config = dict(
    n_layer=13,
    d_model=320,
    n_experts=32,
    experts_per_token=2,
    d_expert=176,
    d_shared_expert=320,
    activation='squared_relu',
    moe_layers=[0, 2, 4, 6, 8, 10, 12],
    router_score='softmax',
    normalize_top_k=True,
    routed_scale=1.0,
    balance_loss=0.0137,
    balance_bias=False,
    shared_expert_gate=True,
    init_std_router=0.00603,
    lr_router=0.00165,
    n_head=5,
    n_kv_head=5,
    head_dim=64,
    vocab_size=16384,
    norm='layernorm',
    norm_place='pre',
    norm_eps=1e-05,
    positions='rope',
    rope_base=500000.0,
    rope_fraction=0.5,
    qk_norm=False,
    attn_scale=0.125,
    tie_embeddings=False,
    parallel_block=False,
    init='normal',
    init_std_qkv=0.0227,
    init_std_o=0.0,
    init_std_up=0.0227,
    init_std_down=0.0,
    optimizer='muon',
    lr=0.0065,
    beta1=0.95,
    weight_decay=0.048,
    lr_head=0.0069,
    grad_clip=1.0,
    warmup_steps=200,
    schedule='wsd',
    decay_fraction=0.709,
    decay_shape='pow',
    final_lr_fraction=0.1,
    batch_tokens=65536,
    seq_len=1024,
    doc_mask=False,
    train_tokens=258100000,
    steps=3939,
    dataset='wikipedia_en',
)
Below are experts of layer 10 (counted from 0) of a mixture-of-experts language model. Rows are named router (the router's row for the expert) and show model dimensions 0-79. Each number is 128 + 32 x the weight over its row's rms, rounded and kept within 0 to 255. Numbers have three digits each.
After each expert's rows: a language model's description of what the expert responds to; "comes before" lists some tokens at least twice as common just after its tokens as in all text. This comes from a sample of Wikipedia text that the model never trained on. Tokens count by the router's weight.

# expert 19
router:154100168128124156098107115185168074113145196149110182147104117102190176125140144048079163109141124198127087087148163148136033163151116120090109108149114170142162161083142127132114149114154170169130108119082158120105134165093111097155117120
Digits and decimals in statistics tables, census figures and unit conversions, plus line breaks ending table rows, e.g. 633.5, (288 m), 11.67.
comes before: "|", " |", "9", "8", "7", "2"

# expert 28
router:166158170151118082130128180124116115102182112115109156103167095172093097096132173105089130137132127160136103099144082109117102100060150133133167102100109130117031107108109107203153184156026116108171131187146150101127139101171101080176135124
Nouns and suffixes naming roles or relations, like member, player, president, son, widower, and suffixes -er, -ist, -ation, -ment.
comes before: " of", " and", " in", ".", "s,", "s."

# expert 0
router:134144156154117166076187099135104139085107129108173166114190105132133166175142142144149099118182190074206131125093139061074140154061087136087156151122107143176119139213184148028118123166183111138156140138080062081129129163114123110090181103
Prepositions and narrative verbs in biographical prose, such as in, during, until, after, plus verbs like made, found, wrote.
comes before: " the", " a", " his", " that", " her", " their"

# expert 7
router:175140158152081130091120111126125071086112221100119141086142136169068111083185122136099065093086112109084203119113152141137146067112107111137119093170110090176125124096155088110070160124195113134104128143089127171125139182137098157149143123
Linking words and prepositions after was, is or be, above all as, plus and, than, part, became, located, e.g. "as well as".
comes before: " the", " a", " by", " to", " in", " of"

# expert 17
router:160119121108067097167076096118160141107117111153144072200166163148124129106077151133135134096118180142187112128157097121162127093142161121172128137149125130182107135105107095153184128190150132098144104114190118200131136167126161120099164161
Digits and digit groups inside years, ISBNs, catalog numbers, track times and stats tables, e.g. 1901, 80, (2019.
comes before: " |", "′", ";", "),", ");", ":"

# expert 23
router:135166153140073149095121127132133117093136039165160103099170123133088136138091137115137144084163159142188124098117088110117141113178166121121110129123059132153135152117133073169163140172117134084173141113134140110128061111146141141138134083
Head nouns for leagues, seasons, teams, films, games, albums and institutions, e.g. National Football League, film, Championship, Academy.
comes before: " in", " of", " and", ".", " for", " to"

# expert 5
router:156169197157144144130137156161129078097139151099158132086170172081083177111184164138180160147179116077085126167082112112171171093132168157162112120136057080102149133129071133077150109108082168111144189121163033095116141137073143120074065104
Line breaks ending infobox lists and coordinate seconds markers (″N, ″W), plus field names like Born:, Position:, (age, birth:.
comes before: "-", "\n", ":", "=", " /", " by:"

# expert 4
router:137121119095161133096116093117109163081128053105152153091129088093175104147107153096167157176126109189117136111113077128147137119150111100077102149097134121158132097136146131165111148140136158038122102127178104104105101092124133115099115108
Place names and country or state words, often after New, United or South, in tables and locations, e.g. Texas, York, USA; also there.
comes before: " |", ",", ";", "'s", ")", " State"

# expert 9
router:100115082145125162171092135118127175037149108140134143107117120201065110158082108121118132110142085129147083160120099078193103155166162095104143165056134111172116100092151123149155116146076165142175125117192093115161089113095089156119121125
Nouns and pronouns right after the or this, chiefly places and buildings like village, county, station, centre, plus which, that, it.
comes before: " of", " is", " was", ".", " in", " were"

# expert 8
router:118131117105138130106139081097104126188116210042121117168127171066129090189168110074171137115176087126110129174133090112162180166154146144089156110115149146123103106156108206077142130153121163140126166123137156109120149128132194139215134171
Prepositions after nouns, mostly of, also in, to, on, de, plus place-name starts like New, United, American.
comes before: " the", " States", "″N", " York", " 0", " his"

# expert 15
router:125136134165133145120089133125173172157132122161126109096078161122158162144205090101148128156122067110100149167072135127157119193116120174110118087104066073165118073078128160155192174124138058115108176077125106122131126084107140207112127112
Table header words and blank or numeric cells in election and sports tables, such as Total, Votes, No., Goals, and == heading markers.
comes before: " |", " votes", " medal", " hold", " medalist(s)", "|---|---|"

# expert 31
router:144181150147175090159109088108087116069120154095130134146164133136158128113140110171123104107157114078085132147091104103142116120091126121111164124151136135087165158168124148080096113121088120092155107103052090134120078105120113180150154084
Table pipes, row dividers and semicolons in stat lists and legends, plus the coordinating conjunctions and, but, or in running prose.
comes before: "\n", " ", " 0", " —", " 1", " 4"

# expert 6
router:171118071108086151099117175061155118152087147084126114134151158125112117124114144156135093152101164126105157109111097134078088103149100204188180111147162140072132107140116115097141113132123149108109124105135170119106148149109126143124134129
Periods fused to a word's end closing a sentence (s., ed., er.), plus table cell pipe separators in sports and discography tables.
comes before: "\n", " The", " He", " In", " It", " She"